Experts of a small language model.
Size: vocabulary 4819, 17M parameters.
Experts: 32 experts in each of 8 layers, 64 squared ReGLU neurons an expert, 4 picks a token, a sigmoid router.
Below are experts of layer 4 (counted from 0) of a mixture-of-experts language model. Rows are named router (the router's row for the expert), gate (a neuron's input weights, with its number), up (a neuron's input weights, with its number) and show model dimensions 0-55. Each number is 128 + 24 x the weight over its row's rms, rounded and kept within 0 to 255.
After each expert's rows: "gets" lists some tokens that make up at least twice as much of what it gets as of all text; "mostly gets" lists some tokens that are sent to it at least half of the time. This comes from a sample of Wikipedia text that the model never trained on. Tokens count by the router's weight.

# expert 22
router [151 115  86 192 121 131 149 136 139 127 150 119 145  91 124 133 123  96 134  93 152 142 127 145 117 118 102 134 125 107 123 132 130 138 142 122 142 117 131 112 159 164 134 153 148 116 118  95 123 124 151 165 153 115 111  95]
gate2 [139 158 110  98 138 112 143 168 128 127 132 120 132 140 100 126  86 195 118 132 121 103 160 142 128 133 136 123 139 129 113 141 129 162 125  94  85 151 149  91 136 140 106 141  97 105 131 132 125  74 180 137 170 122 106 118]
up2 [121 135 108 163 125  71 112 132 121 133 131 165 173  88 108 120 110 169 167 166 132 143 118 150 142 120 110 118  95 138 129 130 113 153 152 161 146 126  90 144  97 149 131 153 151  91 108 125 116 125  71 108 139 114 104 122]
gate3 [107 160 109 127 131 134 165 122 113 126  93 135  91 125 151 125 149 106 126 156 141  96 155 121 164 163 138 120 127 153 101 117 121 144 150 116 128 148 152 119 135 164 128  90 143 154 146 109 165 159 154 135 101 107 168 123]
up3 [142 124 128 157 111 106  88  99 122 181 158 101 167  99 151 153 127 144 108  30  60 113 167 140 121  86 137 154 128 159 107 180 156 121 117 142 130 167 112 152 121 134 156 136 105  97 102  91 116  63 105 118  96 133 152 127]
gets: ",", " and", " |", " as", ")", " was"
mostly gets: " as", " and", "),", " but", " who", " they"

# expert 11
router [160 122 127 154 179 139 162 174 120  99 121 119 122  78 155  95 124 126 149  97 133 152 115 124 102 119 124 143 155  97 121 155  80 127 111 138 179 160 101  73 129 159 127 150 132  86 118 141 106 131 137 143 150 116  99 124]
gate0 [105 163 140 174  76 194 114 173  97 102 125 111 130 125 129 117 112 148 143 159 140 161 150 117 123 123 156 149 129  99 107 130 127 148 103 135  93 114 112 106 169 175  96 105 104 179 117 112  73 142 180 115 128  77 120 166]
up0 [113 149 102 183 151 126 148 117 105 128 141 144 101 105 161 117  88 166  99 128 123 135 124 146 133 138  93 119 107 125 157 148 133 133 111 123 146 151 111 126 123 136 103 111 144 112 119  92 129 170 128  97 141 154  52 133]
gate1 [115 173 157 141 143 137 122 163 106 135 114 124 126 163 162 139  85  95 135 152 133 173 148 172 133 155 144 137 131  98 130 132 116 123 119 145 134 171 135 138  85 133 157 123 174 114 180 123 115 126  95 163 116 130 119 124]
up1 [174 120 167 163 150 117 137 126 161 110 133 112 100 104 119 108 137 132 118 137 140 128  92 115 117  88 152 115 146 126 110 128 119 134 164 121  91  81 139 102 125 129 123 132 116 152 157 126 115  63 124 137 174 141 115 150]
gets: "-", " |\n", "\n", "s", "le", " as"
mostly gets: " United", " Or", " Pro", " Town", " program", "ps"

# expert 2
router [171 150  94 169 119 135 133 131 181 115 158 128 133 122  96 110 125  86 152 129 142 144 133 131 124 116 107 102 117 117 103 144 132 152 116 109 182 159  92 120 184 151 152 149 125 132 134 150 121 111 162 158 159 149 104 117]
gate2 [144 175 130 126 122 119  83 141 146 141 123 127 156  74 138 111 113  85 111 104 122 152  91 152 157 160 158 124 121 124 127 155  79 150 110 160  87 146 137 121 151 103 104 139 123 133 144 147 124 102 108 145 109 144 143 121]
up2 [145 108 121 119 109 108  93 114 124 142 125  78 127 149 160 160 162 145 168 153 128 105 170  72 116 119 126 133 156 131 145  92 160 124 124  91 139 128 112  96 117 190 121 135 139 153 133  80 150 158 106 113 137 110 143 125]
gate3 [148 172 169 130 145 153 133 130 156 128 110 143 131 132 104 152 135 123 116 130 163 162 136 125 119 134  98 126  89 143 166 132 128 117 146 117 136 152 145 134 151 154 133 131 141 126 125 163 123 144 114 135 140 133 119 108]
up3 [107 122 121 125 121 103 129 126 123 145 110 124 129 108 108 162 188 131 118 133 153 184 106 111 147 152  99 145 105 149 162 111  93 111 130 121 139 198 120  83 117 153 148 161 123 151  94 113 138 149 154 149 108 136 116 110]
gets: ",", " |", " the", " a", " of", "|"
mostly gets: " the", " a", "),", ",", " The", "The"

# expert 24
router [149 100  87 154 123 101 128 140 167 155 136 135 156 135 116 103 121  95 161 119 143 163 114 122 112 141  90 120 155 118 124 158 128  82 107 106 147 148 110  93 140 124 147 156 118 145 129 135  84 125 104 115 130 105 136 102]
gate0 [154 131 158 151 150 136 113  90 124 151 104 120 178  86 144 135 160 104 132 154 122  93 150 127 152 120 160  92 120 129 118 131 124 112 124 115 112 108 142 144 104 131 123 106 181 153 177 124 114 135  96 127 151 127 134 102]
up0 [130 156 116 121 117 132 100 141 113  94 164 133 124 156 112 137 109 134 117 123 136 181 126 113 103 145 124 120 124 114 124 143 121 122 144 140 108 182 111 118 155 116 112 144 104  78  83 126 147 118 161 124 111 134 142 115]
gate1 [146 103  99 166 126 116 137 189 179 120 178 166 121 124 145 111 100 125 154 149 139 119 109 100 152  99 156 138 125 119 111 134 111 116 125 138 118 156  97 163 174 112 106 125 107 161 150 130  88 116 144 166  89 143 146 119]
up1 [119 147 146 136 129 146 115  80  86 116 107  92 159 142 128 125 162 124 104 103 114 128 147 156 101 166  73 129 136 144 147 125 139 153 170 127 139  97 155 109  93 151 135 122 128  90  94 125 162 135 124  91 160 141  89 140]
gets: ".", "1", "0", "2", "3", "4"
mostly gets: "2", ".", "0", "3", "5", "1"

# expert 31
router [166 106  54 124 115 112 167 165 169  97 137  87 169 134 122 121 126 104 124 120 123 140 161 104  92 154  89 118 166  72 117 111 149 142 112  78 149 153 115 118 110 147 187 151 121 106 124 128 119 120 129 117 139 118 113 112]
gate2 [137 120  86 150 164 114 110 140 153 117 133 174 133 103 166 140 141  84  98  84 124 100 108  94  93 103 100 129 124  80 174  90 131 110 131 111 149 145 133 185 112 147 130 129 105 105  86 123 114 154 166 127 147 152  67 138]
up2 [151 145 149 135 119 119  96 138 126 130 127 178 118 107 131 170 169 161 133 146 125 109 153  73 108  92 142 106 155 140 135 146 162 168 121 156 127 154 101 140 124 165  95  98 126 181  93 111 126 133 129 139 103 117 166  68]
gate3 [121 128  93 101 178 158 118 137 125 132 146  99 155 152 108 105  94 131 128 113 113 113 117 131 174 161 133 147 152 137 129 172 113 114 130  83 114 108  94 137  98  95 113 142 128  77 111 117 100  88 122 112 116 134  93 108]
up3 [137 145 156 107 121 125 100 111 146 144 121 147 125 108 121 158 125 102 107 143 134 148 121 108  87 115 112 190 116 131 105 110 122 141 140 163 136 151 133 165 128 151 116 122 119 141 114 137 190 152 151 171 129 116 170 175]
gets: " |", ":", "ed", "ing", ";", " with"
mostly gets: ":", " an", " him", " called", " show", " like"

# expert 10
router [189 145 137 133 154 117 111 133 165 104 142  82 134  81 118 144 168  81  97 155 171 139 143 144  97 165 130  93 122 149 109 139  95 130 139 120 140 122 112  91 147 153 144 108 139 122 131 139 129 164  99 151 109 132 121 129]
gate0 [133 113 155  94 139 117 104 147 138 141 136 152 101 101  82  84 160 112  94 102 132 140 108 150 102 142 177 136 134 127 135 130 121 116 175 132 173 109 170  93 137  97 128 104 195  79 125 173  79 138 166 142 144 156 105 141]
up0 [150 136 130 126 126 107 154 111 149 131 117 187 153 156 102 144 142 135  94 140 125 141 102  86 136  61 151 153 114 131 108 108 163 109 132 108 144 141 122 148 114 121  82 104 104 118 140  70  92  94 110 151 138 127 173 112]
gate1 [188 108 147 113 118 161  79 145 152 152 155 121 188  73 132 144 133 120 149 123 155 130 151 114 118 177 147 101  90 170 152 144  67 147 133  89 149  96 125 135 140  95 145 170 123 129 127  91 137 143 110 148 126 152 142 148]
up1 [117 142 122 127 125 124 127 113 129 158 115 142 138 147 151 131 175  97 126 133 112 162 144 129 156 125 138 163 152 141 104 138 138 137 147 156  94 128 113 159  92 185 134 132 169 117 100  90  97 136 132 121 117 136 130 181]
gets: "\n", "-", "or", "y", "ation", "al"
mostly gets: "°N", " Location", " District", "ency", " Department", "″N"

# expert 29
router [153  95 113 194 121 127 101 146 138  83 161 141 146 131 133  91 128 125 115 117 160 116 127 112 104 140 131 102 168 121 131 163 113 119 128 137 153  90 122  80 164 108 158 131 137  91 135 126 147 127 162 129 128 110 105 115]
gate2 [146 138 120 140  75 130 140 129 139  97 158 139 142 128 116 124 110 120 106 122 122 118  93  98 150 172 108 143 179 118 155 145 151 170 101 158 119 125  93 131 140 149 109 134 165 149 163 212 112  94  95 135 130  97 131 108]
up2 [161 101 131 140 127  36 108 121 108 134  99 173 165 101  97 120 109 130 111 119 134 136 111 118 153 128 137 123 171 118 145 148 111 107 140 137 131 127 117  77  80 133 160 100 162 176 156 184 109 150 128 117 122 133 124 130]
gate3 [137 104 143 149 111 152 110 122 198  99 134 121  91 110 162  96 122 117 133 158 152 167 127  96 105 118 135 111 174 135 156 175 187 139 144  98 160 110 159 146 151 126 164 138 184 117 162 107 126 108 140 126 115 108 132 143]
up3 [138 165 106 141 153  98 139 120 157 180 103 109 124 102 165 135 161 153 154  85 122 161 146 142 107 116 128 161 129 104 128 139 126 150 115 124 124 129 111 173 108 141  77 125 111 109 129 139 168 138 134 171 123 130 157 141]
gets: " |", "i", "o", "0", "os", "ad"
mostly gets: " Tom", " Jim", " Mel", " Sant", "o", "ado"

# expert 4
router [188  82  66 170 107  73 180 142 203  86 158 127 127 116 131 109 112 119 111 158 129 160 153 149 114 118 121 101 156 168 120 133 107  93 136 154 120 137  89  93 141 145 136 119 132 145 146 160 113 127 123 117 138 142 143  80]
gate0 [165 107 178 130 124 134 124 141 139 119 118 152 172 121 150 129  77 103 101 121  90 136 131 106 136 114 124 140 182 137 113 113 103  94 146 154 127 132 126 119 122 125 124 113  67 132  94 132 112  89 138 104  92 156 115 126]
up0 [121 151 112 137 124 144 109 143 150 152 153 111 118 162 103 125 144  77 117 137 114 111 121 143 142 139 105 111 138 110 126 123 140 147 163 133  93 112 104 132  99 121 152 126 165 163 117 135 164  96 130 167 145  70 119 128]
gate1 [187 130 132 131 120 128 122 161 128  85 124 161 151 127 152 108 140 121 120 109 112 138 138 135 108 138 153 152 111 178 130 133 184 132 132 158 139 154 119  76 125 103 139 133 125 132 117 119 131 164 146 177 112 150 121  84]
up1 [118 166  79 124 132  91 155 159  71 135  99 146 124 115 126 125 147  82 140 128 127 203 108 131 103 104 128 146 182 127 125 112 117  78 141 121 103 132 141 160 136 120 164 123 135 101 135 134 110  76 143 117  94 146 126 116]
gets: "ing", "s", "es", "ers", "er", "ed"
mostly gets: "ions", "ies", " Street", "ians", " Association", "ization"

# expert 8
router [186  95  92 158 143 112 149 108 194  84 153 146 159 114  92 126 114  85 114 105 103 104 136 135  88 170  84 180 143 120 142 107  99 126 136 120 166 150 132 140 125 119 132 108 134  93 111 124  85 127 137 116 121 130 164 104]
gate2 [149 131 127 164 141 111 141 129 133 112 122 153 112 127 133 136 126  93 126 102 121 191 144 104 171 136 105 150  56 152 116 140 103 146 152 151 124 114 140 140 148 112 123  79 143 120 109 130 118 123 133 104 148 124 102 161]
up2 [120 119 136 122 113 140 108 134 145 118 142 144 123 135 118  93 135 127 106 131 142  58 106 126  76 138 120 138  88  73 106 118 111 110 149  97 129 117 113 137 137 131 128 119 132  93 112 149 136 134 103 144  73  99 151 132]
gate3 [137 158 154 119 181  89 115 108 157 150  80 154 146 124 103 139 144 125 161 149 136 114 159  98 148 143 175 148 123 100 118 119 119 129 142 126 133 138 127  97 127  99 150 136 107 163  94  70 195 138 123  72 153 146 126 182]
up3 [115 147 124 110 164 114 119 114 166 111 111 128 142 112 123 160 102 133 147 165 127 142 137 112 138 158  92 155 114  91 123 140 124 111 152 117 129 121 136 101 128 103 117 125 126 176  95 100 148  88 150 104 164 144 167 134]
gets: "s", ")", "er", "at", "an", "1"
mostly gets: "at", " Is", " hold", " station", "ource", " ship"

# expert 15
router [167 100  84 198 124 125 141 114 159 110 167  90 159 136 150 140 116  92 159 113 157 120 135 108 109  88 128 110 176 138 130 133 114 136 139 106 158 131  85 117 156 168 150 149 122 135 134 129 121 154 126 131 153  98 132  94]
gate0 [187 110  79 154 121 154 130 113 122 142 121 110 127 116 153 153 133 117 113 199 145  87  76 158 108  78 103 130 124 114 103 108 155 147 150 108 117  97 111 126 121 125 131 180 134 117 110 117 125  89 119 134 142 145 163 185]
up0 [176 118  82 125 116 148 139 122 126 147 112 107 127 117 141 152 140 114 111 217 151  68  80 147 118  75 104 133 119 119 101  98 161 135 157 114 114  94 110 131 125 120 130 166 132 107 129 124 130  87 117 130 155 144 152 162]
gate1 [136 114 125 139  79 141 125 124 122 103  91 110 119  90 121 112  96 130 105 155 150 168 132 108 126 129 135  83 151 102 126 115  97  87 131  92 143 112 126 169 172 102 134 101 156 116 128 107 130 142 100 164 201 120  83 123]
up1 [107 161 114 121 146 108 117  84 110 136 143 130 142 148 144 144 135 146 148 103 118 106 136 139 166 115 138 167 127 109 165 145 158 162 132 140 126 133 151 132 132 123 180 144  99 130 112 120 174 117 146 135 110 145 173 114]
gets: " |", ",", ".", " was", " and", "on"
mostly gets: " not", " No", " but", " did", " while", " They"